config = dict(
    hidden_act='swiglu',
    normalize_top_k=False,
    tie_word_embeddings=True,
    init='uniform',
    learning_rate=0.00211,
    beta1=0.95,
    decay_fraction=0.848,
    batch_tokens=[32768, 65536, 98304],
    max_seq_len=1024,
)
Below are experts of layer 8 (counted from 0) of a mixture-of-experts language model. Rows are named gate (a neuron's input weights, with its number), up (a neuron's input weights, with its number) and show model dimensions 0-47. Each number is 50 + 15 x the weight over its row's rms, rounded and kept within 0 to 99.
Before each expert's rows: "comes after" lists some tokens at least twice as common just before its tokens as in all text; "mostly gets" lists some tokens that are sent to it at least half of the time. This comes from a sample of Wikipedia text that the model never trained on. Tokens count by the router's weight.

# expert 1
comes after: "\n", "2", "-", "- ", ": ", ";"
mostly gets: " / (", " ft ", " JP", "- Coordinates: ", " (age ", " km^{"
gate0:43 55 66 47 40 59 30 70 36 58 27 80 55 52 62 53 51 49 47 55 41 67 47 53 18 68 40 34 43 75 37 70 59 54 45 57 64 77 75 67 40 50 57 39 80 26 70 43
up0:52 43 64 25 51 50 36 50 62 46 70 67 64 36 52 72 38 45 25 40 73 44 36 66 38 59 53 35 40 50 71 26 45 76 44 36 45 49 55 27 70 73 34 37 77 57 45 56
gate1:67 43 27 44 19 63 36 88 48 65 26 64 43 55 77 62 54 56 54 71 60 52 54 19 52 51 36 52 49 42 37 51 44 38 48 54 51 57 48 29 45 57 45 74 59 61 47 81
up1:53 45 50 48 45 63 30 70 56 59 56 44 31 50 50 53 56 48 58 76 56 33 17 47 74 52 40 43 48 64 52 51 41 40 62 42 46 65 51 33 44 37 34 59 36 51 33 54
gate2:50 65 68 47 51 74 66 59 27 60 34 43 35 14 41 61 59 52 49 47 31 59 87 26 42 18 45 41 68 07 60 60 36 64 59 58 75 47 49 52 75 62 59 58 76 41 63 56
up2:52 55 60 58 33 35 35 64 16 55 40 65 93 72 51 31 58 43 66 46 39 46 22 57 34 45 60 70 44 15 61 25 79 43 44 30 65 50 51 34 37 54 49 85 53 34 66 51
gate3:55 75 29 55 30 43 42 58 42 88 34 46 35 52 64 54 56 45 29 29 69 21 50 38 47 56 32 66 33 55 58 46 48 63 65 37 57 46 76 44 58 39 63 31 28 62 59 73
up3:64 53 48 53 58 65 45 36 36 41 14 47 65 53 61 62 45 52 57 40 28 23 78 34 33 49 63 33 53 22 46 20 45 46 74 32 44 49 80 52 55 51 64 32 48 45 42 49
gate4:48 63 55 60 49 69 47 72 57 63 72 58 56 57 27 62 45 68 38 47 53 68 41 48 64 48 27 33 44 60 47 37 65 36 25 69 20 44 40 40 25 44 52 75 68 33 36 51
up4:81 60 46 41 38 41 33 31 65 47 40 39 71 49 19 27 68 55 27 53 60 13 41 54 48 58 52 50 36 58 46 47 37 58 39 43 82 52 54 54 44 36 85 26 51 45 67 58
gate5:86 62 41 43 69 38 23 56 35 43 39 53 51 58 48 68 45 45 79 37 73 48 32 36 29 52 67 59 60 50 50 53 17 50 64 30 36 72 72 59 35 41 46 64 78 33 62 61
up5:28 26 63 46 45 42 56 60 35 62 55 33 55 76 60 31 41 72 59 34 47 47 56 70 52 57 74 67 44 26 57 47 67 38 62 42 47 47 33 61 51 72 35 44 48 29 51 72
gate6:65 64 47 44 61 36 36 59 46 53 52 48 46 32 47 57 58 63 44 32 35 46 45 77 76 47 79 45 40 33 37 39 78 64 39 69 45 38 50 61 59 38 81 32 36 31 44 74
up6:18 31 47 87 28 30 97 54 45 47 73 54 41 52 63 68 37 48 49 39 45 33 08 33 57 49 43 44 46 51 28 53 51 58 16 50 48 69 43 30 41 47 25 23 59 30 83 67
gate7:60 37 46 49 49 27 68 46 14 38 47 64 73 51 58 23 47 49 48 65 39 47 29 54 44 16 54 59 32 61 53 40 33 45 46 21 49 60 33 48 33 39 79 45 17 28 49 32
up7:79 47 50 47 24 73 44 88 69 51 51 77 79 32 39 46 55 48 58 63 35 37 53 39 50 57 53 35 39 21 64 60 55 32 26 54 64 39 49 49 38 34 38 46 42 61 43 44
gate8:62 36 10 48 57 47 47 79 47 31 38 39 54 53 58 59 37 35 54 50 32 19 43 51 45 38 64 52 65 79 38 47 43 67 90 32 39 44 46 39 63 72 48 43 53 49 63 79
up8:46 48 37 73 49 31 54 66 59 67 43 61 38 48 63 70 48 39 43 54 30 89 75 78 48 72 67 36 70 66 49 70 79 44 54 51 54 50 45 51 58 67 50 76 13 43 63 74
gate9:45 38 55 45 78 60 40 39 47 67 42 42 53 42 56 78 56 42 61 56 69 55 63 31 64 70 61 26 54 60 23 47 28 67 45 39 54 36 36 52 85 39 47 32 57 42 47 61
up9:69 45 42 35 72 72 27 58 47 35 66 13 41 36 49 19 31 54 44 61 35 48 63 36 50 46 52 34 37 54 48 60 49 66 36 42 57 46 54 67 35 40 54 39 63 62 46 39
gate10:22 38 37 55 37 47 23 45 67 69 44 16 53 35 42 67 42 51 43 45 76 30 39 24 61 56 72 56 31 43 62 53 61 55 61 24 75 67 54 65 48 34 57 51 67 46 64 64
up10:56 60 48 54 40 29 64 54 41 32 36 37 38 44 66 45 48 64 32 30 49 36 39 37 59 48 57 42 50 43 55 57 63 39 44 55 68 39 60 54 68 46 43 53 85 70 57 40
gate11:45 28 58 16 67 31 44 43 40 58 62 51 73 78 52 57 45 60 47 69 81 56 58 47 47 64 55 77 26 61 56 66 66 68 32 60 55 40 32 67 49 46 49 53 68 48 76 69
up11:52 66 41 53 77 46 35 49 61 43 60 56 43 39 53 44 63 38 25 49 34 51 34 43 45 25 36 54 49 59 27 72 29 34 34 54 20 64 42 38 46 20 34 50 36 40 48 15
gate12:55 66 64 59 71 32 41 64 22 54 46 54 67 52 38 45 50 69 54 47 34 43 49 44 42 39 51 50 75 41 43 50 25 39 46 33 66 60 45 55 11 53 62 24 40 52 76 46
up12:30 27 32 49 36 60 50 27 29 91 60 48 76 60 44 57 44 31 50 29 80 66 53 51 44 69 34 42 47 21 48 33 34 48 64 53 75 57 66 54 65 50 34 79 19 47 32 39

# expert 19
comes after: "\n", "| ", "- ", "'s", " his", " ("
mostly gets: "°N ", "| Turnout", "|  | Labour", "- Succeeded by:", "°E", " | DF"
gate0:56 64 60 26 39 78 73 50 49 51 42 46 63 57 66 22 71 48 45 64 20 46 64 72 20 50 24 49 49 65 67 71 65 35 43 67 37 44 18 46 31 20 52 47 46 29 37 33
up0:39 63 33 40 36 47 44 56 26 51 80 53 31 60 26 47 27 20 61 44 47 49 59 34 67 65 58 42 56 54 60 49 83 55 62 28 49 35 42 56 81 45 22 65 58 64 62 42
gate1:48 73 58 25 47 46 59 50 37 46 44 41 43 53 55 60 69 33 35 44 51 62 24 37 52 20 36 25 42 31 31 93 60 41 61 28 45 68 64 59 54 55 40 27 41 36 06 22
up1:66 54 69 62 39 55 77 31 75 58 11 44 51 33 32 47 56 43 60 50 61 60 43 42 37 44 32 43 42 38 65 23 51 54 34 65 58 49 58 48 48 59 40 11 66 43 42 71
gate2:74 47 48 67 48 71 33 23 54 37 30 53 37 66 30 35 40 60 44 40 41 71 65 63 59 80 42 58 26 43 08 44 74 45 46 41 47 38 42 47 37 38 70 49 33 13 50 55
up2:71 58 57 47 60 41 55 54 52 58 61 56 58 46 58 26 52 40 67 28 26 67 36 43 63 10 69 42 63 20 69 54 51 32 43 45 54 51 50 37 55 09 29 43 26 36 59 58
gate3:24 55 43 63 38 78 64 34 48 16 44 45 63 35 58 45 24 35 44 55 54 43 58 68 48 29 44 33 41 52 45 70 52 36 48 36 45 39 57 47 41 49 66 61 22 28 56 33
up3:65 44 60 48 29 22 74 54 59 19 63 60 62 58 50 53 70 31 45 68 21 33 29 25 69 63 64 44 55 38 47 53 47 54 27 29 58 35 43 36 38 43 44 40 17 50 28 36
gate4:36 40 23 43 25 66 62 64 36 39 18 49 35 68 48 60 60 49 62 52 54 42 42 62 42 62 26 62 18 74 25 77 39 33 46 41 52 34 64 54 18 46 48 28 41 73 43 49
up4:25 67 52 24 43 59 26 55 37 62 47 34 34 59 45 39 31 19 19 49 39 54 71 71 30 66 52 37 39 48 76 49 49 23 39 63 67 43 37 48 32 66 39 36 48 67 40 37
gate5:66 41 69 52 43 64 25 74 58 47 66 50 25 31 74 49 19 51 28 82 46 64 47 60 49 34 42 43 62 46 55 49 78 80 57 64 24 47 49 19 39 58 30 51 37 76 34 26
up5:65 51 62 33 33 37 25 44 46 65 36 53 51 46 14 43 39 50 58 51 43 18 41 51 47 61 56 42 48 42 47 72 48 53 34 57 24 41 61 39 80 02 39 24 52 39 48 55
gate6:44 45 48 63 68 42 57 25 48 37 26 47 70 63 52 55 37 55 58 51 39 41 48 69 53 39 48 60 48 91 50 77 61 64 47 58 68 53 56 45 46 64 61 32 45 76 69 63
up6:62 75 42 54 38 39 45 29 25 56 58 48 24 55 28 29 44 55 17 66 57 51 68 58 38 35 44 25 65 34 25 57 62 33 52 42 58 30 64 54 56 48 62 41 39 51 69 56
gate7:51 39 61 67 23 52 63 50 00 46 59 52 28 59 83 65 45 39 29 56 43 34 55 41 50 41 24 36 59 57 51 50 46 48 52 28 62 33 38 53 39 61 49 17 65 67 58 38
up7:53 37 67 50 52 46 46 65 47 67 29 54 44 38 75 54 50 26 63 75 54 38 46 28 63 54 51 58 39 54 50 34 69 69 47 71 69 46 72 52 39 66 70 62 47 42 42 38
gate8:34 23 52 36 37 53 58 58 53 52 34 57 34 34 58 33 38 49 58 46 64 36 70 61 23 24 67 54 67 24 66 56 79 51 28 29 57 66 47 41 58 74 38 28 57 60 29 51
up8:57 31 33 79 57 50 77 40 63 38 64 48 46 70 67 49 49 39 77 68 37 23 75 58 59 54 26 56 44 40 50 52 37 69 53 55 68 26 52 59 60 46 92 32 36 34 57 52
gate9:48 55 89 45 53 68 47 28 38 33 43 61 42 25 62 46 58 64 73 58 60 32 72 07 68 29 36 41 35 70 34 64 54 48 21 59 63 74 20 65 35 32 78 41 41 52 41 52
up9:71 55 65 46 62 49 62 74 45 43 25 50 35 73 39 74 43 66 54 46 68 37 57 63 76 54 58 62 56 40 82 45 37 52 78 58 59 59 51 39 40 54 55 51 47 49 14 58
gate10:61 83 52 44 41 36 39 33 48 49 42 51 68 56 34 50 35 53 47 49 87 59 83 51 66 32 54 74 55 65 50 52 48 48 38 74 55 68 41 54 47 55 68 34 50 42 57 52
up10:43 42 66 47 36 50 56 67 50 37 21 46 46 28 53 34 67 35 43 78 35 66 61 66 78 52 77 55 60 60 36 59 53 37 55 60 63 28 53 62 67 71 56 61 47 67 57 41
gate11:39 47 35 71 35 30 05 46 41 66 39 52 61 52 60 55 39 52 54 63 46 72 57 65 34 61 57 40 28 62 46 47 49 57 36 74 63 39 33 44 43 47 54 47 72 56 68 67
up11:62 67 83 59 43 46 58 54 36 36 33 40 65 44 39 57 54 55 80 86 50 57 46 62 39 51 44 83 43 54 40 67 48 67 58 54 67 47 45 55 58 12 60 43 60 56 41 30
gate12:69 49 84 47 28 64 55 39 56 46 32 74 50 65 30 30 46 59 53 66 31 51 39 47 36 33 50 78 31 66 53 69 43 44 38 30 19 58 74 40 55 40 44 51 63 60 45 24
up12:70 38 53 65 25 26 32 49 36 50 49 55 86 51 60 50 43 36 49 25 12 31 35 35 76 30 49 34 50 64 16 49 68 61 59 36 57 23 47 55 54 35 26 50 47 42 63 53

# expert 3
comes after: "\n", "\n\n", ".", " |", ")", " ="
mostly gets: "\n\n", "The", " The", " | The", " \"The", ": The"
gate0:49 39 49 52 23 59 63 50 57 42 44 55 30 53 31 37 78 57 67 50 48 76 29 47 44 60 31 34 65 32 47 33 51 31 52 57 37 43 74 34 43 22 44 61 49 42 51 53
up0:57 64 41 64 47 84 29 79 42 54 29 36 36 58 46 61 62 40 42 70 55 34 65 22 63 52 40 38 55 17 41 40 45 29 52 39 83 57 40 36 43 73 70 39 28 49 82 66
gate1:67 39 56 38 42 44 53 59 53 82 34 55 43 52 52 33 44 61 30 47 44 78 54 43 29 36 55 42 69 64 36 39 71 38 67 55 68 67 47 41 73 41 62 30 33 30 61 65
up1:44 61 34 46 47 64 68 54 55 31 58 24 39 71 51 37 57 64 41 50 39 58 52 66 35 34 49 54 82 55 40 45 60 25 44 57 71 42 49 52 49 80 63 53 51 59 72 36
gate2:50 55 23 42 39 63 51 44 66 55 41 50 38 64 57 51 20 19 55 79 30 18 84 64 31 63 23 48 68 59 53 59 58 53 46 48 44 53 15 66 58 54 67 36 53 52 24 26
up2:41 52 36 44 43 34 56 52 50 49 60 67 52 49 51 39 61 49 51 57 66 64 46 45 54 55 57 31 63 71 57 36 32 50 43 29 54 97 49 37 13 23 82 63 52 70 68 61
gate3:60 58 52 50 40 59 30 31 49 65 34 46 47 47 37 43 62 48 72 32 33 34 44 19 62 30 32 45 61 54 50 35 19 39 41 47 52 32 64 81 36 50 63 52 49 16 32 53
up3:40 66 54 40 60 51 37 45 38 44 48 52 42 61 44 59 64 33 44 47 64 17 68 27 39 68 42 58 71 57 38 22 68 66 71 57 38 48 63 42 60 50 63 44 83 58 58 38
gate4:27 67 33 52 44 66 37 62 44 44 45 57 46 95 30 87 69 39 55 45 54 29 29 47 52 52 34 38 58 34 61 41 75 52 45 70 46 48 62 45 53 22 74 68 43 11 43 41
up4:42 48 15 56 24 45 68 46 43 61 39 62 31 79 35 49 81 66 29 46 48 31 41 56 42 52 60 69 69 45 56 26 59 58 60 40 27 69 43 45 75 54 46 73 73 37 66 46
gate5:37 54 45 56 39 70 33 86 36 54 24 42 48 55 54 69 43 57 57 58 42 52 65 60 52 58 55 43 43 65 64 47 38 74 39 75 49 21 50 46 54 74 61 45 48 30 41 73
up5:48 50 43 55 69 64 59 46 79 62 46 61 33 54 64 49 62 47 45 80 73 40 71 47 59 41 57 36 66 50 47 39 36 50 41 60 43 45 55 55 64 72 40 85 54 63 20 50
gate6:59 55 35 43 36 27 62 50 55 33 66 67 66 63 68 59 46 45 76 49 68 11 46 44 48 62 35 61 45 43 76 49 68 53 51 61 23 63 58 39 62 43 54 41 77 55 66 65
up6:63 30 31 58 23 19 46 58 85 39 43 74 77 44 35 28 39 40 43 40 75 42 46 45 08 47 52 16 42 56 44 52 60 68 50 42 52 50 44 34 61 63 61 54 48 27 36 82
gate7:29 45 51 36 50 65 57 33 49 38 42 39 50 35 39 69 57 38 52 68 54 67 41 21 53 47 53 58 51 43 75 53 54 44 52 70 87 28 46 46 69 43 50 76 48 38 57 40
up7:45 57 53 50 30 67 49 44 38 61 55 57 26 31 42 58 61 49 56 32 62 25 53 79 41 44 43 57 50 29 56 45 54 51 45 49 32 30 50 57 29 40 18 25 41 55 33 59
gate8:38 15 56 39 36 52 46 88 55 66 57 52 69 78 53 63 52 25 64 54 24 36 54 43 34 41 39 60 63 58 52 37 43 47 65 57 60 37 31 38 77 81 44 66 48 39 52 50
up8:46 66 32 53 47 59 39 51 56 60 50 54 49 57 46 45 64 68 39 29 52 61 44 51 66 73 62 47 54 36 49 48 55 42 28 46 50 30 57 51 41 58 55 38 30 65 36 61
gate9:61 64 52 32 66 71 68 56 41 35 49 53 62 24 33 62 49 44 66 56 75 51 80 47 46 46 43 43 43 69 61 67 33 50 53 45 66 45 31 47 35 41 84 57 43 41 57 39
up9:53 72 72 65 56 84 63 75 75 42 40 67 48 43 29 58 71 54 43 50 53 53 51 73 52 50 49 44 59 44 66 58 44 40 55 47 57 77 32 42 64 62 48 41 52 48 57 38
gate10:29 28 25 65 63 60 42 50 51 47 70 66 65 34 39 62 41 68 83 50 69 65 51 37 31 25 45 35 39 47 42 58 38 59 55 62 20 45 62 72 72 26 43 48 63 53 59 34
up10:32 41 42 51 67 43 65 56 41 43 68 49 65 62 60 59 59 60 55 54 46 36 47 27 95 67 62 79 63 52 35 48 63 58 65 60 23 31 70 60 32 54 57 23 39 58 41 50
gate11:69 38 42 58 60 66 37 52 45 28 37 49 42 49 55 45 61 28 60 44 57 50 69 71 44 53 51 56 65 43 37 58 58 54 39 53 44 59 69 72 59 34 69 50 41 42 43 62
up11:64 41 41 52 40 36 67 48 57 64 53 50 39 26 50 54 49 56 36 46 34 40 31 17 61 62 84 54 28 43 80 59 47 60 41 48 48 36 49 73 91 70 78 62 84 49 67 53
gate12:64 55 42 43 83 91 15 41 37 49 51 57 34 48 21 56 43 57 41 38 69 54 45 68 38 46 46 39 31 67 44 55 42 38 40 53 53 64 36 40 60 64 86 39 65 32 51 51
up12:46 52 55 71 41 40 60 56 80 63 57 36 40 44 69 52 56 35 66 40 41 59 89 40 53 64 39 49 57 49 70 58 31 59 28 46 41 36 41 65 53 74 55 46 52 32 48 61

# expert 20
comes after: "1", "2", ",", "–", " in", " in "
mostly gets: "th century", "971", "968", "967", "952", "979"
gate0:27 56 18 56 31 34 42 68 50 45 40 45 51 43 86 85 70 43 54 52 72 35 51 71 42 55 37 78 36 50 69 62 40 42 47 55 43 38 41 63 58 60 57 64 57 49 39 36
up0:61 61 44 50 59 71 36 52 41 55 61 63 58 59 61 18 47 49 58 54 43 39 81 31 58 30 32 37 61 63 60 46 72 53 57 66 41 61 35 55 74 26 48 53 48 52 34 49
gate1:50 39 52 53 65 63 56 69 65 64 62 28 33 45 29 58 79 77 39 60 61 51 41 36 29 58 37 45 37 58 56 70 38 21 61 47 45 32 52 72 81 55 79 29 77 57 55 58
up1:72 29 41 70 40 29 53 47 52 60 56 44 43 77 78 65 54 42 22 49 54 40 71 56 26 78 13 28 57 62 65 45 41 74 50 49 47 43 41 68 47 56 49 44 36 44 41 58
gate2:66 45 77 57 44 48 51 43 64 66 41 46 54 54 51 62 74 70 57 36 57 28 33 47 45 39 52 41 36 41 42 47 43 63 69 30 57 26 46 71 54 45 48 62 49 27 57 63
up2:68 58 66 34 35 53 50 48 41 55 53 59 50 66 41 62 56 64 43 41 76 61 41 24 65 32 46 37 46 70 44 59 51 50 48 35 38 63 41 55 63 64 41 62 53 40 50 45
gate3:64 42 37 23 41 39 37 59 29 73 53 57 43 50 32 26 46 19 50 35 41 62 33 43 70 70 99 31 42 55 64 50 50 42 44 99 59 52 46 68 66 45 64 52 51 69 58 51
up3:40 50 66 37 36 65 44 82 04 24 66 43 42 49 74 70 46 29 24 29 43 60 34 39 51 55 51 39 49 49 50 33 62 58 65 49 53 70 52 77 47 63 22 63 50 57 69 57
gate4:70 42 54 68 34 72 41 72 34 33 34 50 29 53 42 71 48 62 47 41 50 56 57 33 38 45 64 60 69 52 69 56 48 29 48 76 51 47 34 47 51 45 35 25 42 58 60 41
up4:45 66 45 78 50 46 60 41 29 37 72 35 49 62 49 29 30 50 60 56 73 54 56 43 32 87 55 48 59 46 35 71 57 51 59 21 50 59 35 58 56 34 37 61 87 38 57 35
gate5:31 58 30 67 70 50 14 60 52 14 45 54 48 27 77 58 50 72 57 56 70 30 77 25 42 57 16 20 65 80 33 61 47 68 25 42 73 53 38 43 43 33 54 66 60 36 63 25
up5:55 49 58 58 75 47 42 55 39 51 45 51 53 52 15 33 64 72 66 41 46 60 58 69 76 34 24 38 40 58 71 43 92 72 40 51 59 57 55 59 64 29 48 72 49 50 52 51
gate6:35 47 15 35 57 52 36 51 75 28 18 40 54 48 32 42 76 54 55 38 52 44 29 47 69 67 63 47 44 46 68 58 58 21 44 41 78 49 39 97 69 48 85 38 40 30 54 25
up6:40 41 36 48 65 38 68 53 39 62 40 29 63 42 59 70 23 40 22 51 39 52 52 48 28 57 64 69 69 59 39 50 48 44 26 55 60 46 50 34 73 39 34 30 59 71 24 36
gate7:64 36 44 55 50 52 64 63 56 50 32 52 35 46 92 81 58 53 49 44 46 56 65 55 35 39 18 34 66 65 35 70 34 52 53 18 68 41 46 43 32 87 55 54 12 28 37 73
up7:39 23 64 66 52 17 71 71 49 60 48 58 52 37 88 44 69 46 53 46 51 27 49 37 54 54 27 63 44 40 54 60 46 19 44 41 54 34 50 75 43 48 38 00 30 40 62 22
gate8:62 51 62 51 30 54 39 50 54 19 50 63 38 46 50 35 34 48 43 50 61 64 62 51 69 63 36 43 53 66 42 38 74 54 59 48 12 67 42 41 40 31 20 57 85 45 61 63
up8:52 36 61 58 53 26 50 43 57 47 75 62 44 72 58 61 46 33 54 55 71 44 41 52 40 32 65 62 59 49 26 53 58 47 53 55 43 74 62 57 53 57 22 64 55 60 49 42
gate9:59 58 55 44 51 64 52 52 57 70 34 56 55 46 36 27 52 59 57 59 36 39 63 52 71 53 53 62 12 45 62 29 46 16 53 53 55 48 20 20 63 28 44 78 41 72 44 73
up9:56 36 70 55 46 46 30 55 65 38 59 42 58 33 66 34 63 83 21 43 46 44 64 54 41 83 40 57 62 28 51 55 40 35 32 45 23 14 59 49 48 86 41 33 69 31 41 60
gate10:26 29 11 62 59 74 33 51 35 74 21 58 41 40 49 41 52 59 49 33 29 44 14 64 49 63 51 46 62 44 28 41 43 50 55 70 31 64 45 45 23 46 31 59 40 76 42 57
up10:56 46 38 52 52 24 69 40 56 40 46 36 50 66 44 42 57 69 34 55 56 50 56 55 46 71 29 42 35 45 03 68 41 55 70 67 96 60 51 46 50 71 38 58 43 08 35 48
gate11:67 39 37 53 51 75 30 33 57 54 57 34 49 57 46 53 31 43 52 48 57 53 55 65 26 74 67 51 68 38 34 58 25 58 55 04 51 21 55 77 73 44 90 50 48 52 38 54
up11:45 41 65 47 53 54 45 52 51 26 47 63 46 66 41 37 73 55 51 58 55 39 43 84 45 53 41 35 76 10 76 53 53 28 42 73 75 64 53 57 37 69 43 27 51 57 33 34
gate12:35 46 57 81 25 69 47 48 43 36 24 66 52 63 39 74 36 55 40 63 55 61 52 48 33 52 60 51 19 28 37 69 37 17 58 31 70 28 32 39 43 46 63 67 40 23 65 53
up12:33 48 54 86 29 52 64 60 56 41 55 38 40 88 53 77 53 31 70 64 53 41 50 63 46 44 31 57 28 59 54 57 52 51 43 57 24 33 33 52 35 48 43 83 28 36 55 54

# expert 26
comes after: "\n\n", "\n", "==", " |", "===", "; "
mostly gets: "==See also==", "==", " ==", "| Party", "andidate | Votes |", "- List of"
gate0:34 59 66 36 59 56 61 76 37 67 50 31 44 37 50 67 62 57 26 36 31 37 66 54 45 31 30 42 29 82 43 51 35 65 48 52 53 06 65 49 34 87 49 56 51 63 41 50
up0:38 48 51 38 43 59 48 74 71 26 41 30 42 59 48 77 63 43 45 44 44 38 52 23 75 69 50 35 36 65 70 36 99 70 53 60 76 41 58 57 63 27 54 82 46 46 47 36
gate1:46 34 25 62 76 58 59 32 34 38 22 63 41 36 44 44 57 56 63 45 26 52 68 31 45 76 39 70 50 32 40 53 56 15 47 72 55 10 37 59 74 40 58 57 11 09 59 74
up1:65 60 56 53 64 58 47 50 31 12 80 54 44 30 49 35 69 48 09 37 56 63 47 31 46 37 44 39 41 72 73 71 39 50 42 48 56 57 85 55 67 59 63 44 39 24 33 32
gate2:46 39 43 74 83 76 63 54 29 44 62 61 59 88 60 47 69 55 50 27 48 62 32 28 34 43 42 69 59 34 43 45 32 50 33 64 36 43 31 43 58 46 60 46 41 59 47 45
up2:67 58 43 51 46 86 56 19 40 49 50 34 29 65 19 43 31 42 56 40 39 69 57 49 65 48 41 45 64 42 48 59 55 45 20 61 34 53 57 33 55 42 62 59 63 53 78 37
gate3:49 65 60 51 71 51 61 28 60 56 40 53 31 46 71 41 34 57 77 41 52 57 33 37 52 33 50 59 57 41 52 64 54 52 64 46 42 16 41 65 32 52 35 35 36 45 73 36
up3:48 76 24 27 63 73 38 44 60 41 40 53 30 51 43 52 56 56 32 46 57 32 64 51 85 41 51 55 64 61 29 41 54 29 55 49 72 64 64 63 26 51 85 61 48 29 16 52
gate4:50 58 35 59 40 47 56 50 40 45 59 50 78 47 53 41 67 76 77 53 39 84 35 42 26 57 46 61 59 25 42 48 31 54 39 75 71 76 48 52 60 56 57 57 46 55 75 61
up4:52 51 51 40 38 14 49 51 51 29 61 27 70 74 61 59 48 45 27 83 44 11 37 93 26 57 49 46 51 84 60 56 52 79 73 62 28 47 82 57 56 64 62 50 52 33 40 56
gate5:47 68 35 35 37 61 47 60 60 61 45 57 59 50 46 61 41 31 44 38 22 66 28 50 71 15 58 14 61 28 21 60 53 62 27 42 48 35 48 60 52 65 50 25 43 55 37 65
up5:31 29 56 62 52 57 16 36 71 65 28 38 35 38 57 33 45 48 56 60 53 55 37 25 53 30 84 66 46 64 44 56 37 49 45 66 38 29 44 88 59 46 43 62 70 27 69 42
gate6:79 53 31 49 38 78 64 34 39 32 59 61 37 66 26 60 60 39 24 60 43 22 54 29 67 33 54 35 64 32 47 64 54 81 56 36 35 66 35 57 46 44 54 37 62 45 39 64
up6:25 58 23 32 23 78 69 49 48 51 47 40 39 55 39 71 44 39 31 52 42 45 39 18 47 37 34 44 64 44 46 27 49 77 57 54 53 42 49 72 73 51 20 43 47 49 32 55
gate7:38 79 61 44 35 47 41 75 49 38 32 53 15 75 43 71 55 48 66 55 49 33 66 58 39 65 55 51 77 70 56 49 55 39 67 57 61 31 34 63 57 22 59 67 56 19 69 44
up7:68 40 55 53 48 53 92 33 31 20 73 54 51 53 53 45 67 63 71 76 78 67 45 49 10 33 49 55 55 37 51 57 31 44 52 48 53 28 52 43 51 42 64 50 46 46 63 44
gate8:45 68 33 61 38 47 45 80 71 45 48 46 39 44 31 65 46 43 55 50 66 66 58 38 34 48 59 44 00 61 49 58 66 45 66 53 75 68 47 55 55 37 62 55 20 59 53 51
up8:60 45 29 47 38 30 58 54 62 40 30 53 52 42 32 65 37 60 43 51 58 34 40 45 71 79 47 51 54 16 49 47 63 79 39 50 68 25 47 63 35 94 46 40 59 37 73 44
gate9:60 37 63 37 70 58 65 53 33 64 29 44 42 26 56 45 45 59 50 40 10 29 56 52 46 40 67 41 35 38 36 18 63 52 60 70 37 34 61 71 42 57 43 24 31 42 28 62
up9:86 72 26 39 42 52 38 40 55 36 56 52 50 49 26 20 66 59 34 53 57 56 60 53 48 54 53 38 58 49 48 53 54 61 28 55 04 62 34 80 64 49 72 47 54 68 49 59
gate10:41 74 42 34 46 62 55 79 68 50 46 51 26 68 29 49 59 72 27 55 67 54 45 38 21 52 74 39 56 41 60 43 32 52 63 67 55 56 41 52 69 51 33 47 57 20 61 40
up10:60 65 44 60 57 59 33 62 35 36 37 94 58 41 69 79 42 38 51 55 36 34 75 62 44 60 60 59 13 41 64 45 53 78 55 46 50 43 10 62 34 49 85 20 44 52 54 21
gate11:55 33 53 46 38 45 22 48 60 45 40 44 50 50 32 43 31 74 61 25 44 33 23 54 71 50 49 57 58 75 40 42 85 41 80 35 57 62 54 59 78 51 50 61 36 57 70 85
up11:62 34 64 31 52 47 65 62 68 31 60 43 55 59 02 56 50 37 57 46 36 41 61 49 53 43 69 55 38 29 56 46 56 61 62 44 15 65 45 33 47 59 43 43 56 49 71 22
gate12:59 66 56 44 53 51 46 65 26 21 47 01 59 50 63 70 62 64 63 45 50 36 35 63 71 42 47 30 49 68 31 41 20 46 65 44 72 46 48 55 43 31 44 33 33 53 12 59
up12:40 47 55 41 47 56 23 49 57 50 57 35 54 18 52 44 71 84 54 45 48 64 54 42 23 51 19 69 32 56 63 42 58 67 41 48 73 71 57 60 44 52 58 71 31 50 83 45